python train.py --hidden_act="swiglu" --moe_layers=[0, 1, 2, 3, 4, 5, 6, 7, 8, 9, 10, 11, 12, 13] --norm_eps=1e-05 --optimizer="muon_variant" --beta1=0.95 --batch_tokens=[32768, 65536, 98304]
Below are experts of layer 11 (counted from 0) of a mixture-of-experts language model. Rows are named router (the router's row for the expert), gate (a neuron's input weights, with its number), up (a neuron's input weights, with its number) and show model dimensions 48-95. Each number is 500 + 50 x the weight over its row's rms, rounded and kept within 0 to 999. Numbers have three digits each.
After each expert's rows: "comes after" lists some tokens at least twice as common just before its tokens as in all text. This comes from a sample of Wikipedia text that the model never trained on. Tokens count by the router's weight.

# expert 29
router:475478395448367500503399522467486515506552532467564505462500498486566483469455482421498411445479394541529592454563466545501485545460532509601435
gate0:525503451487592501493536560587527471450468458556517444508546499477440440483573445491381499666473465534520527435476517444479544446564515462514596
up0:466510487550516486515546493500503572459547488476500544515490547509488483485461556516477468343469459381582523492452605539533454518542490628444458
gate1:403462517445526536506549506544455569420465472564377488523520457520510577464424500490487425432446481522474574545525575497584499555512513553511509
up1:492520555548481569472461433539471545472457640491470522567574474502479523498487560478481598433424481482415571579480523519513498501562520585453544
gate2:493602538566462532529525455459499548531451582554497513517475504499544442500476541487498517523500495500529474525413600554514451530483522527473539
up2:589522545464493488456494480458450474533517441487554589533488461475552446560615489467483538429543520551516486531548511517571527565482488457482492
gate3:492499539473466493455541447546530532464469501503427558393368516425525514536505537350487484543432501552501586486571508560590503532549466601523515
up3:512530543521471648379535456515468586487483525497486439505568534507571475501528496585477500510551573448486500499527492425485538598454366449484533
gate4:480484562466561439497456549406593502473430496488553466541475510469454565477506561474530394464559477537594520548535443454591562469537565449515464
up4:540505402562469482521594519526481442583466562453457480428471382458569500548471486482427508417532436434475507493373507548505494477404494444530530
gate5:551481449448479522481479533566492538491458513510438512479450560428506617471607533588521489532542420531540446598466547490533516548487431525509516
up5:536398441547555545483566509485558503436529511560519450477443427529400431553450482480460609505482592471483507456492540506443481484507550505526429
gate6:558515515454577492481513507464529544535518559469576567529591441516481553562513507582522531414585494440475602504480527429566543471424562443485396
up6:558515394518550559567601492557416570550549518568489508591475555511532532449402552631537479578523480511482458408460516505471433508474573530457541
gate7:412508547565378525451453576405523474497500560495505486450494449469532475501522511517476491417491450491443477499487470449563586525610461452502502
up7:460388416562483511494525428512616508462498406578459490474494538521434572495552487472574534535479466561471493392560521417422552508496495539487510
gate8:468484388471508429496482562488524416419444439416531498419561467566525543417542504480465448464571402433477460594460411518479532539568535478537490
up8:567446463443451512594572627463597445502458524528513425540445525470488515524523510492412580483559522501511463610442522427454532460444530449498461
gate9:520422478496467593540574542464513557530484608542518460462490464450551444540539460447544584447398547415505586432553441492588463514542454534515490
up9:435533503457434499509477568519410508413460559401583514480499450435432461541477527472412540527491572511477459486520564448525541515519462511563477
comes after: ", ", "and ", "to ", "he ", "He ", "also "

# expert 19
router:472590496364467540510492479534465395588527516575595416489522495518515409401516512452443519456523454576352551432511479439475480612510404480495454
gate0:453520519513521572546398508471445582423515434537406572562494599443419535456554480491530564559485575543493528469501584520517444531501477482543466
up0:477623562446453467557459519493490492569365492550556448473562427548503485432507448527465570479580547487495533558528458495426574566488427469484539
gate1:503488497547541609479463503552518469613488447505512515511546497474463512505453553571499551473456501526457497501509500532483560491491470522560551
up1:469422420593486597528506417522513487536465458451514555416512496494553470509480524515502564471505436450461515536507491531504461508386576520581459
gate2:485477515499530510469479485461532485440534562512493500451472447471540536497519580478619532508511485592494496486571471433459490486474432587554550
up2:499538591419467518529537574517561546457467494509625441492462452484487489442452499541455486603568597473548558477486602434563430512549554486528491
gate3:523480536520513515418455426614508462477495498472465450459430572672372600456492483497493574574465500492551534635534578477533481383506528465520459
up3:557491551445545458490517528514521529493490483477617578612622552494454454381434499568477550554443385460422493473462542556459533451582471501454508
gate4:516623532478534574478555434531491462525516502500556415460522428420524541579547478480398531490521420448457522474438532470549483494605473502419442
up4:458499508522454558513539459434408518489484491621490587458494482444506502468554428514450422536569441390530483441359497513443499542506524470439467
gate5:500554552558583493406482431460508458566502461578446591534549593476411450498586530472448457506436437542465514571483450540500496491551502453400570
up5:606492433399494477455495432537635519504546443563561437485487501503425478534538597555518502482449393451535502538472510473513448453471511529555525
gate6:551514485451481576523461493409520459531490459440470582411543587492513393570563487440555474547512467416472475517507547554500545515442581585453452
up6:484625537533434514560425462476463422562503501470500437449570498528456457498504495504574563614493496477425596565527509533431573569492471559477497
gate7:559574495432454453495547512454637533506521577448543426561478467525511410479469594536563489490490476535556530483401350405586525548450446512378469
up7:500442478430452505463487501554475466416514572558498488503588561523401461385545426465467543438513499542480506540467476460434435470468500481620398
gate8:484497499532417581584478501509565449370487406518555552570548572445479480470506429501454517494545461474532468433483508469497554531567441518573511
up8:469405570573556574533546485505480460402492585539497443551537414482469496563489529471515415480444502524415454464549390418492623555506571490527422
gate9:462553553499516582510462480533570492506542454481542470540459519467534500444446472528450506477626470507474483431504445480574464538525548507514413
up9:478625553430509475463513477468484424558561471465517587561440471510472573507468487446434543519573490528473548536521509554513516533510574544478473
comes after: "of ", "'", "in ", ". ", "to ", "for "

# expert 20
router:479548472480435429461388498498540470569593460540554423417434526498521430527460504473512533456455536522516486462527500481453482499521453549466469
gate0:455437458460494382447350501440515463470544527444535469520546607459542542578542543494476563520491386474519431512527557491567544489449524508363540
up0:599572521573490523516446574575454498516494491426506519480456497527493556426495516498508531563530481516470503429528510517514562564519496486611486
gate1:482514405533517475473522501585533503536539477515494461507388567566537518432545466586546542503440427545552358488606469529627525527483479547479536
up1:550537588406474587437484424556418496458486502407455464463516550503518542460456488473539587539577541426558481524570503559489418545501454460547500
gate2:454523414523505526500523535446550483520465501448497563498512592554561563418484498503452584509436477492568490468487548484456503475438561514493484
up2:423467487505510435486518485431503487532556509439519601415450529530575555472496507509512512544569418542405490528613574429490536416424561497505582
gate3:512548451404427499459475438536647561485507503538563548486523507557512504473493435412583520429433482501573442504502538468510459406493472587516613
up3:564526503477467556385493486549523492503435421413436440466386416442417444458490512455506449606533499455604501510507463518586487565471485423521476
gate4:573467437508409491472550537385478542513455479487547553555511502501552478420528478467464481484490467522551520491537564544534579443454413557410561
up4:513452417510514449574520396513577630451530532498554520447456466449517488472453431458607515545534422477425485497469480460522565528542574594417545
gate5:498458505598442469510541474542556502551377540414551520516440465492526521361498486559605543510445507485480596413555543510512451497527495542515545
up5:471495537581499542513519546489497510466529496600432543577549535544541494548560515494382499508455559481507455545424438545557466484437492415561384
gate6:508443462525442475479469471534483463506485489482446500505469502454543455463515421482536586546405473485613502581472552564529462490575600546458547
up6:519501569502473486495480521492579487521490531412502472467479521429424449541460569588549396353506508521492447511551428484458481471504459507484549
gate7:492458505543356492598503546556538519504536469493585464520501472462542461522497409515398607559461565512534471485454487550450503512481433540489549
up7:533571499525463392478539527560452464520441475518508493545576492498513474484511479503519562551477531428392480529474551546475478497506491418461517
gate8:459522503481521463496502522529506487579448579534446505505460494499521453429529567534535542434367498560519525487427455596507448527450545540403524
up8:494428446546467466539459522538439413519505552460450577534467513493465571435490496515458495438532576447528447509482513567529501498520530451444541
gate9:406471461448478491519498409544560521493527477415555415531438482477457526617519537419490532388513518551545497514522538536480443426493485447459568
up9:445498528570501470530565538384502403482503531505456486495474519484479493650502443474497624502500617483552545519519464481520460442533495469456538
comes after: "| ", ", ", ". ", "(", "- ", ": "

# expert 6
router:470579507457402488469467471521435499509566520520521473510469525518500456517593578494428542471496455525461522442524519523437536575512484496496472
gate0:438485528403463539437482428556513555521407501518554544406488435439565486484434544593456492484557436519526445593431377488439584507523505409573457
up0:439557549493507507560476494585470506489480325450486453530498511474554505514493479397545416469522530500546473479532532491570475483543546497506458
gate1:504575564463517541444512504423539513534582488521477556476481489490466442558554454557513441546522512464462456431452608506530506542573449540467473
up1:466599502453413441380537507614554569521463499482497429544485583484538586439508566459544505499429518475469558554512478482523461523501538494505464
gate2:510524477439447517556438479549540520543431507456580462493439404468497452638501493471493489438438515493595494500511524460436534547552541482457524
up2:460514537542446552502541444482537477457569378367476494484556516502516437446426522489487488417511528478581500463377396526495573534464345506530459
gate3:505530449447413557507567539546479479457479458378553491568522499440429521463459561492540502574507480514533544480535503534507427542537499449561475
up3:527528530597600489488428425504493484405405461450448536557515452467415465555508471530507537530503552452539502419447451434524484504466490490489466
gate4:428509489516498485475514474535471507637488506438509538495492509526577568445511463578488644396502511498496521514507536456460614490524567448494424
up4:537493567444455551535465530455432504511482446508513467570506491558572521463536489533496494586540534557484563476505542454477480577505473455485515
gate5:495486497526500547526431470418472496388472642471510505509495439444435511472548429506531494370417462531489539476515400457426437495407432528509574
up5:537525512484522484499475471492487484528498444567365464499528547598486548521454471489496434519556560422568540574511541380416472475497518507500575
gate6:447579535539502514487571496503456490479528582471392389492492558501534493506528537438433441541497494514525435514464462514524452530591490545496526
up6:468505556498568488553474440369418583569582478583524457515372519511522467520474655470541509491478539468605572486467445516538524515479490400499511
gate7:553579457465519505490493489534462467566543555517471647496475544528445535454493439517499496470508499398460489576521393521449533583479451536453508
up7:479537455458554503484490551457585556539463484485609457458534597462497517589424557492589426493538467569522526488475546580542501427506503509502535
gate8:566469501468430507558551490527439528450455479430458497583485426430452464557520484483489515443482496571480573508553499582492539474551592422449489
up8:551561488486503494518601451568551464474480564520478548593515486434523435513534588522539487419498410505566452532424618563445447526468480509521535
gate9:472446517358551469496547452461478519546429526609496480584526460485393494525519495544508442376532508565483620492538485472495611422480474453517494
up9:467516622595572507539580550525527493426589545454479526580449535583581500440534585358503425436544555497493471495482471453595520555516509558493551
comes after: "\n", "the ", "of ", "in ", "\n\n", "The "

# expert 21
router:606490477396422524485467498437537509494602492528562452496427511529536486418477455438470552392543448510519531485534488429520440511549508524473491
gate0:501550484520477476594522593424531380468552530523446454449506495484644520459503461521556488461453472476576451570458487568422451458471505475472515
up0:418487478552525559482574456544454525472533518523457558467543445525479447566480535551538437544547490456526507423498544485552538484571403533508548
gate1:459439524494393526525528525475531509478484485385590499473486544448495498500487548540533406576467493399554519439470431404488370478560555468436485
up1:610468580555517427572409518461542523513512531541590464505578563469452370503541527514461507546576495408583470508524439432441505442514441471484485
gate2:535543524565541468472491389575540564503516524544497514374495546471563480527476487511487508487460536441448428608579447468481400457547408534485428
up2:453494561573525584519542496581527586528486462514560488377552497444553477526447439517493483461531449429427461483496477458532420424543434446507423
gate3:494488629548519518448420548496439427509352516515546505498509428426508500451577475669530516543580477462503485384443548391448373435508491501506437
up3:498460430493396509522488589488497505460489424484414537561438486520400519530434500444465546481532595460365510569509524397474451533557508514479565
gate4:533597490565536542546565618514572500548532480513445492507499523514474596641586551452456502507546552521488545424561390540498493456514520467486550
up4:518454549439494507464512451624513440526479485548465436498486514412467486490548526511508580551503522418453494537494598417427514471562522542462505
gate5:554457486413477485496431475456369458501535448413436519460493469505418598501446472532482469554522547502464493524474524439533569484497573578501504
up5:512536549545371523506410552424427549500481443388456541460502482418392553469545429444467481509486525486435604494485556572529521562573499527447385
gate6:485464636552538445505589532482487560466535500503466418452544486484579540509418497485461673522436481572478588491509498460477538540433489470591508
up6:488497386498498556487393483493597481448500534468409589462460528557478522545529546482502444480530492410517459554495449550508526489514541508521439
gate7:561471477422430563495484508496501514499498475496499435523421569604462413476502422483517569520654466454523596536418516517537486433546508537508529
up7:488468470409494565462454438462490554453507424496529494484475463545488492432512442378485451509568527523538561497395502445531454453513466420562492
gate8:512419476490524440422433548474559445459514536584475439513441486515555605441416481413430499458558552539492521503511495509643460509546589443562449
up8:537451529526514432560528452506426523564481542477387519577424514587405510490433453407476465470495504510415487403542582461522540390479551517601446
gate9:463573442468469495518452502473496587572532481528491500565442450527527539562526484413521545394460560537422407523443520441430449574495518481422468
up9:538436542478460578450567372570469434465447514480553460487498594467495408542491525526473484385560436455492495470522566458528494442444440442520565
comes after: ".", "==", "s", "ed", "===", "es"

# expert 12
router:513494478467478505495475506426540517502594507556538390541507522472555526423565567504548454388453475534500496441552474418460509496488468533426469
gate0:468443504545460499432533557446524484483483497531465459483541553534563513419481492528494516476553476498529543592517553519483452466512459525531523
up0:569530473460486484536513509539485484475389501551517416494425521511486520560566475473482556506468517466443494423617532490498499481551462423557518
gate1:535522475563494511588496579479469471553575515508590509571464495491497651515463514478586433510459451522543363494519513511434452481548597532460504
up1:474467441471558559452427498448486543478493511568382500580556520532467487449474499444481476448470481470516463417462530455563470603492531382537618
gate2:525425577521408470456522489528537551442510478466406454529397589506503496509555524486519495585444560445559500519503434451450391512433407532490394
up2:548382447450449493559532498506545510479512503467542440573502385656454470508562477501482438508440425497493510546501451527475360560455438474451471
gate3:563514518440494629526573607483443540389563469516432478498533515481585536417493497542574496431452485571537542568536462439463517466581553584442551
up3:556493465389469502498545491566449507630474461437591606476409512509551436583470507449472440501432412477476588474487450466545562557593461472450518
gate4:532484533571431501508443453499509560554509453413575541575560627484409495451596566513562536516412499479509497437433518555488506509409586458449519
up4:435584482554484488532478497509549538422506426447556484499553557524478508529432468530383465462436538525466480541455531423509544523470556529557513
gate5:508579472563555459517481505455430560464466515472481404567516479467551411549521542457508460513477464486517530400458469489542370497442480429416481
up5:454482595485606534576496601540460482507528502508457542482514621545456559506445469535407488410490532408509461447494560516396534530591424439563452
gate6:505466532471465516565522471554455516434527401536456449437556442447476484483439465557527392460512445575429457505459504390511581554523487610472564
up6:531521459478439488532601536453513374541471541510549502465471542550444461571484433505478488522543429605450491606454499417588568491339495481490534
gate7:460499494538493501498476473506519457531508492516453448434452522478461522495400451586435452482486544487430546541544526454396549506523415523480516
up7:532517537477531427523460535498423439534480476487463527477425471491456507469516557532531483491562419507507586508489524425478535455517552474584542
gate8:469493570532614483421513506429458587508615525503532389520554428484466504482401468567525450558499455559432482535490432445465478557492508558534505
up8:541456502533527505533426533589458504478574499487466440570559547451446491512444483499513481549499519524470490505486503583534527564583549314509509
gate9:490442512434542521507594544472565465448492478469445519528508531524423529420478471523524470470491517394513536555462554461340581587496513561514442
up9:509508459607562434533554452557526509478490565572497514546415505485442475598520534408541513530458495537496539473543485543522513499439503512395514
comes after: "\n", "0 ", " ", "1 ", ") ", "2 "

# expert 7
router:449569470420486499474570532489482443412540476534530406523467523487553483497591590515499494397512470550496529423507522457459458575407607604512519
gate0:468509457504561374460551456499511470475606430500478541525424428537542500553517551474483498525486568542588542468507615632515542591457534581541578
up0:615494453436553470502492567492480351465463541591515480506450508450457589449517508518462495519515426372446520439504482525488503494558546438485478
gate1:584488516481545460570530500432557528493476371496522505477485470495517434551541522585441587505439475506429550515525463519451520536478419520559520
up1:597543506501541555475525466443453574618465549586505554472578530484555505486386465556515476461520454549544448518574536499612505448481472463500447
gate2:499560495612497492464484454532506481467465428532455449420471530471560493488578575534456530486467430491539480503590541554470481596420468521486481
up2:568511435518513456521585581420473381520424486465570483467437579598487579487453546435492523442601503507550537557404467495473397448519520513511569
gate3:417551440408491513452583471422519476556454585479405518573494561424529606452505574520481457439428481448507447487412469557510477496449522594407472
up3:487461445458515559462527513511453509547430454561533513541442500516457599401487520596557570443556501545552512537545477551442527565522551529369479
gate4:521486445453484590462581531467541444545543456555534399468488410638548522496501484549494452524503483634540491525571481452497510461488464524448515
up4:411504574468504543547466547507455537571497456401585590514520568499546466459465463397483529428463505439378486556460423464597447511589483460502448
gate5:422508450510477459441457411440471459439470445461589481457500609406430546559455505469627458402518484475500427492531449493561547514487492571553483
up5:514451579606423491527489573503453566470560438499474536510495441617535478556497515438530469598444522490479488596523524472528544542465504483466470
gate6:509485545478509531515433520549410498416480485442542357488532523488483444396573510497566561490569464515565438421541566462517412465473470531542506
up6:505537431570523404581487478487595536567496577530445433476554494507475435561374445476527499511528536570492596473566443515562494549499496458468601
gate7:527542430503469375525481576442505469555515502459514489385544491471468508495447515462547477453496549480418542525407466452523375542495520456533576
up7:501491494486460509590439548558441549575420484491478522555450435534488543515495506466459516550568503559518461574568500559509605601569482477555471
gate8:456601476499485546421556631513508391404441479562530510502515556462479407493550505501427536558551525530532552446539516468492484499478539493594551
up8:583538513596463548479613493475477356439469517572502503481608461478455572416558478498467509492502597582550506498498614411504457508517503503531457
gate9:502494543508481541501577518337500419500459401489433476502486602505529503467456512532491550457582497485485480425544393526500467545439530564590529
up9:580496494450509578466513527519421521551526496485545547461567461519433503510457415442515490577491480467508426497511473465519466456579411500519547
comes after: "| ", ".", "–", ":", "on ", ","

# expert 16
router:493487489484431487474442497468422410492599471570597393507483456547549454426547464513477501421532466549568562502544443554428550578577481463535444
gate0:577518524598478521493497572559445463513507392479554470381469419569541448558494454602585436487514451466519568454556460463509503555480534488467538
up0:588475527505419487485458480450543441459481521508435487463535432519392552501479479511388487492472494545441535545435469409548461450489632535447393
gate1:466420511468463458490525465554441507619537519475501603423462557471545442515519440617467552536512514481511546567447383573505440531560357505574415
up1:451509471560545560394473561601526480429489525516564448552537493491504508501481589453436475424562435527443506444486474408610463468438573517490399
gate2:415492507401470439478497555451480520481526429499521415494449449475523496503464455590452474512488522493522466501545508500454506521586544511631516
up2:569455557379555474541522592487501529490476402429430521534535486497496422570475508538525439500352525526552422371460547501482440490466505424519463
gate3:394475504467571559357477544580432534523479512564493439513481482433615416546429453535385542452604534523571536485479503479480515505473421477546542
up3:375539545498492486401494523590460474427542530518418472491504516491496498481482459472465549540551479508527535536493570496496473494539524449538514
gate4:462604572497458540510550539560308505527504554523485460560505457491493529493564505452599474486517470485542575443435525523450464471523566441563464
up4:480455465525563513495447486463465603623491576560511492460573522543399551478478536594475515422427423477470484512565470503492566521491457503535563
gate5:604511590505619422597439531400500542495467523498454449565569438554486559519549443492496498532519476471514590495691528568533475548556484561565486
up5:553511536554555460450504523409573493573450364457509519569374510517503519479557523494505525472340524469466372471596489508516483513543521552545425
gate6:513476440526436417542478453518511444472417388457494464430537598605484531418590492552672528561521451468519542546494493477507419587558466491486459
up6:529424495480550465501434493489607511460451450521582503517481452419488471555494497512485471506509473542452464454469565487559530489467578435473591
gate7:460474578429415465422539490515438509460512448534571447506547541569520575476455446490508576464519446556521507488518501525474563521453431469483481
up7:502485444511501426536453495559536512476543529544424551564476464501480398525491549480483430511466579476398522490460602496507487411540497555480494
gate8:480523503528457399438500502561534594550559476565470511587484482503571555484462383525476475545471474492529578574521473486466492535441522443471425
up8:575504484492549506408487500500521539528483494533571469461460578422517433511489493565463550574504526509486525516445505563515567511539541528425478
gate9:601441491523480518522500489508402574476556473517560491508496429568545504557584472512583546463462593441638594496540504493480560613523457562523504
up9:458545461458582440545575516483514479457458489478469483492525436560475572458459502450452484488568565470554436463421487484416479529490517559527550
comes after: "the ", "The ", "a ", "in ", "at ", "West "

# expert 10
router:570542451489480471508510421504482448553551506637576438441506404447516490467486487439424501530504473534392510452528484482491371518508495544503437
gate0:508496439446490480423476523529487530466477523642534468537422476539532460483469579474589473492496522511531469409514488527489414453440518494495442
up0:402565551440475582487542508474604543495503496476480535504541493537387448542514574498542575506469535504447520505452535439508587581602541447603450
gate1:525514489417487524448475498602499491593597559513507403477520562552498462482518511525533514538488469544512536413496482491524511447477462438501512
up1:569534511548435577529525473422530470441422568499477570517570470519535572466516502504473453447562335452493473481547524404509528539507486612553594
gate2:499527529549485456527479641495487468500431444500457549591534507448476395597476530484405436530354540476479493483506605471471463587408499610478513
up2:542520445493483518543486541424463516543434475468515549456484509474550485512517501528452620503576560370484519489562538486402442657438583465505477
gate3:513475531497505565551572497539493577527506518506569553478465510503426456471547492471490512528469506591439469536554547392570467492605528517417508
up3:457478491412524477495532561461506462509509508412564460542521568552550466531477494600548501482488509489523553557447558530492598483522544438503492
gate4:512514536470450526487615478518419492508558497486458474430460397437466475569459385497405524576537444461483537520527525546408448520464546528497582
up4:519446458412537438508576493522485543582463455482470438539500544510451439594388371400513527526611482593477544560569477558491547525510444484588529
gate5:515454559512552480451550466466576494524457488537495470443440453495466592582611502523520494461529456549518520501607522505350407601528529531511564
up5:407394469593510461462462454548510413440520491477483572450476534457555551457571499523519415525428396467508514568524458496471472539503502499519507
gate6:551534503454566471555478470428562436411479489465511427463492406359582571410472456391533517474512476458496487444519433533433391489400461546614515
up6:456540591472531511617474505456504485500525482604456517489426595487511489586557564608429541480527493555415498586492516525480628535490531510359527
gate7:507496560523448508473445499463477499493502489566463530475516516492485581481413478452465490483498510456474494451551575515481562476552508512535514
up7:468603544473434473413474458509490504505535468462488415542447536525425437480439501474473412393472582540501471517488532449541535571532542414481416
gate8:569491475485501425423471415559538552466509503577628445421496501438524521517556497475467547476498523497400481483602440529533430538533531478440461
up8:460543474504552472453536454540520538398456410624530524502536437492491558516566476518497415423545528501517495503460529450474486509542519512562474
gate9:559568472598500508512536555449570439557491554491543544490492528559517485503535455504410409597484513494442412558577573504538393530464455518455475
up9:460573587573506451449444488545546454500500436566450550497513566504531463469373463429401452530484523532507542411541503507463411474539538437512438
comes after: "the ", "a ", "to ", "and ", "\"", "s "

# expert 15
router:467522511407472445521515544438449466527510498559543423515472495521553428525519487439526507518468431537538524411555540446515474533522389503556495
gate0:386577550525474413476514607551461508451510533519460456505492374447560564496426432495479534465536472441469543478501346545550389463438512465431471
up0:461513475508541466593527494460522529479521498582525442525545424481466509499511494457546473552492522536588590462541486465479498542547404368503568
gate1:547472492560534416485500476561448482565470432511508531478448514576510489502522452491580402421502540382488504547527544432447536468465370470485510
up1:569487380513544545488480503479526521545467517476479517454458508477450522475576555507552471592423604480581465435529561401550522436542406571545433
gate2:437589476497638496518525534376525470505463522548496498468457513393454491430513497498474451443455551449483476534561447476492550539454522529471407
up2:556542515472499503507470573390514546483541434497463530512422555553503475425536428410495517484540533479445442505562494469511502531569509507510442
gate3:494419418504429446443478460463416460508520448421520463482452533510501555416480539417526593619457468476460580563464572572500534568449453481493441
up3:478557491604430508551502563578519500496588510507484452441602463530492525485514456463513527458608515456536439484497443512523508557651587561434556
gate4:459482535541473504537426556504431514502472513550480458449511552509496436472532510514511505516485471466540550535481475422506575540447420513507553
up4:534575455568458557458597528521482495494541480456567507468477500454397537458446457475378485437583545548534501510509502519498484508513468519459560
gate5:453536565546474411451521434552424488525458464498531455529467482452568569489513540481412516569480490371391583476510588575476406472409494526517424
up5:466527524440484482500455567507461518501438483443560588554535468469443519422656430526550496554435416578557536459515497540484383443447458462628481
gate6:398478548436546550563511572492487475470522531387410447591410457528503490517507610518486610538514499514466469513528514477552535519456460496538455
up6:528485613508491506417411540436526395474489524478493457510474512486421603453547499616456516519532483467502536489530585475564456570563469407545481
gate7:473464534466504392509527444476587566478505507585514374499534486485511488535582535499510448452555423577482557577491547492568511423529423477485628
up7:455548426513590537406429502522534468562522462479561527537462535497512533489535469489471443558549539399464436438452478578466543507546530596545517
gate8:532459468479498473530516577459499444456463480520513481471443519456464499487586521566642508483469391551512509470513480427491526539477423493620480
up8:535509538490500396493545553547431487526459510564436480484540435489448438473500467473568550527496419551438516534618538466479447549469375523579537
gate9:428522600428481422571550488539497465542506479609467550534487525530544474508509431439542568540467463528588543405466472396482513574486415524541633
up9:490493591514428492395538495459496522429467467454400531517484530498583419496626543487502517502411567551448458485491437540589584483539571478374452
comes after: "- ", "a ", "and ", "\n\n", "(", "=="

# expert 28
router:500540481484463470451416473420553462516584445555543401494508531557618477478457461467550442423501450540495514505508475476468481522518513551438496
gate0:473563487545366611442464548433471498457534460583474474457480482492451441424572408491502478428473565555527520528487532526467554527502506540561562
up0:511551479541492519478591509528406489444519483484439422474504546456553543434434479466479408525470485578598585484417585556519563491463525496526458
gate1:378511520569371497521518496495571519508600482449495457569528550464541478540502476552450476525544586461479428540458512552495512532503488548443482
up1:568542478582540422429522468511474512517513483451525552502469505505525432455472455452595471454502476538457547504367495487521565483440535463473516
gate2:411493385510481535503493569594519493509477486490425543433545540492489491550507589454436459529516488518506540475362495434430525578611547432507493
up2:438580555412618615537493562532506475534468546533433547408518533473472477510516555556407530513453499471592520525445436517496508587504552453597469
gate3:500533459504435469445440523511560562488512444549409454522510568540476507435440554461499459533492526477529488575494599446518497628529462534475396
up3:492548470548427538445463508512417421623522440483491563491522488483424567533592566504539547572558426503519536419528507519456425509542512539506479
gate4:451393477495532506452507554542496501550496499402428423525481471448544548453449450469595516592451472478515530471537439610480501548422481541541473
up4:413495498470528485511469528508578414502499490507474451526547448486491531477462499479563518515415513465546598430450499482521512512474429454455458
gate5:502506440570398539451483477462474441551536431523521540466522467489548480429485469463437527515475500554568575513597553463481509489468466602425494
up5:470389590512472541474496515489524496450494461526478531493608489572517472453562477425577517433435494596544495537534529515509438499425532631466544
gate6:502448480518549458518422365493456459520375495560412533454440367474460539516561491505463529465411458524466498530546518506475528539503438491534522
up6:550473524398537465479504522536472518538439523537601453487411530514570533489415439501479496535486431438453569497462465440520484435480571515440514
gate7:512574473463426562486483508379495508503492462474481426475496512528532545466593499550502537521499593530533442548493452487573532488502510624513551
up7:512476571523484400480567476498454577534527490539566536579540490496475535540530406526584586567490496498566402568453450431508555464518519535572556
gate8:483479472521494422462557558510536403501446479425588551458449557481458525492448529522416520554497497524445599448496520431486529466579500565491544
up8:449541462525540446448533605461513466528458437398562525495479572573462559503411570497403463542459546493445516483478532445517488493502427588485447
gate9:539499527466505503469531529536491497499461476490512429515522449562565495450532376486457463468470550510457427488528569533589464547595459522480581
up9:496528481494544565583496585650515555458570557523470559443535529482502510536506491529465504490574446607605414514462490589451514495450502501483542
comes after: "|", "| ", ".", ")", "–", ":"

# expert 13
router:585523363466485471496429519471563546588569463560523468463502548541532421516472494441437491455538455468477537389630512500446538564582525541447530
gate0:509428533503458460445470490529448547582491623528545505416414579496552522487563494496560455523464534401500543502472403506472496504558510488515540
up0:560449455526521502493440476414451590566490531437578553474481467428473550484495476505467494529499483473535496536486542417557584481526580479495490
gate1:524629545549607479483447468525503492512467497522553446510427516447500518393421511564552482425544482463485567456522556538473502495526514557390506
up1:545584548523612469447438519530488504477421416537518483489422584407490445422489589522508485539493450461529537540467466484530456503563593514481443
gate2:518578467507473461526515430497529514425506539513522450473484548516517512569431518441440600423498427464524503566475473455517534530550560594476554
up2:461481498457497454648462544512592485553526524473481520550528550458460603433578523627502462518520561568487497451495534472497460468608524537448542
gate3:460515485501557559481455488459511410486354466621478510517519517531519526481495518517490520457462490443575523472413545495500496408521513538497608
up3:592537440485454452518530542473566513549492544472544648475521492516559538501538466530484528539464517597549494547550529451551443463492545515396482
gate4:461463451532464543573523537471541567554523488474500512491507547507555523523490450526511569571505495419449544513470636424416532532449539554431392
up4:499478476456390434603498515504549548509494483586598541492538542549541484497555498486493533451442482484573469495475602510453528534479524522533632
gate5:489595483548480504498541484521443611527492448572422499495402454471470421466515403418515471468528402587485512435493512510478502475378503545540539
up5:583499482528420552489547488442526505589501502497412544498549453572462550515462437510505478560495423513579497523567499493360477486519509490374533
gate6:510503607524480507439454573446404504546488506438468550479469523534498545413537515522473496489604463461517505452562508480427534479392444481506496
up6:417400495613340575488644435507534445571525553574531425509416535552510441570475467621587476422551576531553528562428494571499436502476501515467538
gate7:452465570532435507494499474518590540511469435494587474556531507487503479479509450527473424515477512337603549566428502515529501531576412465399509
up7:506442482476448465484472478428493504413494522524595479540549457443493506574618506513460532531447515491577500430551402509570594507613496577425533
gate8:461529482481496501513470558497506502563506438561499492494427446537458439475494562526481429499501530446521602420468633580432435622556538540506465
up8:618491427496448457419492511515522469552503448547423515530507480504496461510474494468470479439557514494537606408501577599463562592497536593540514
gate9:564535527456558537430469466484494490474517506519495501507435453469529501472602500546398498473570487459496626388419433583470542524544471558508477
up9:475535581551427460533545502552426475569549546463502515548465396479449514480465481545522472501410524493495434481499577389493571460482499393543510
comes after: "\n", ")", ".", "|", "=", "=="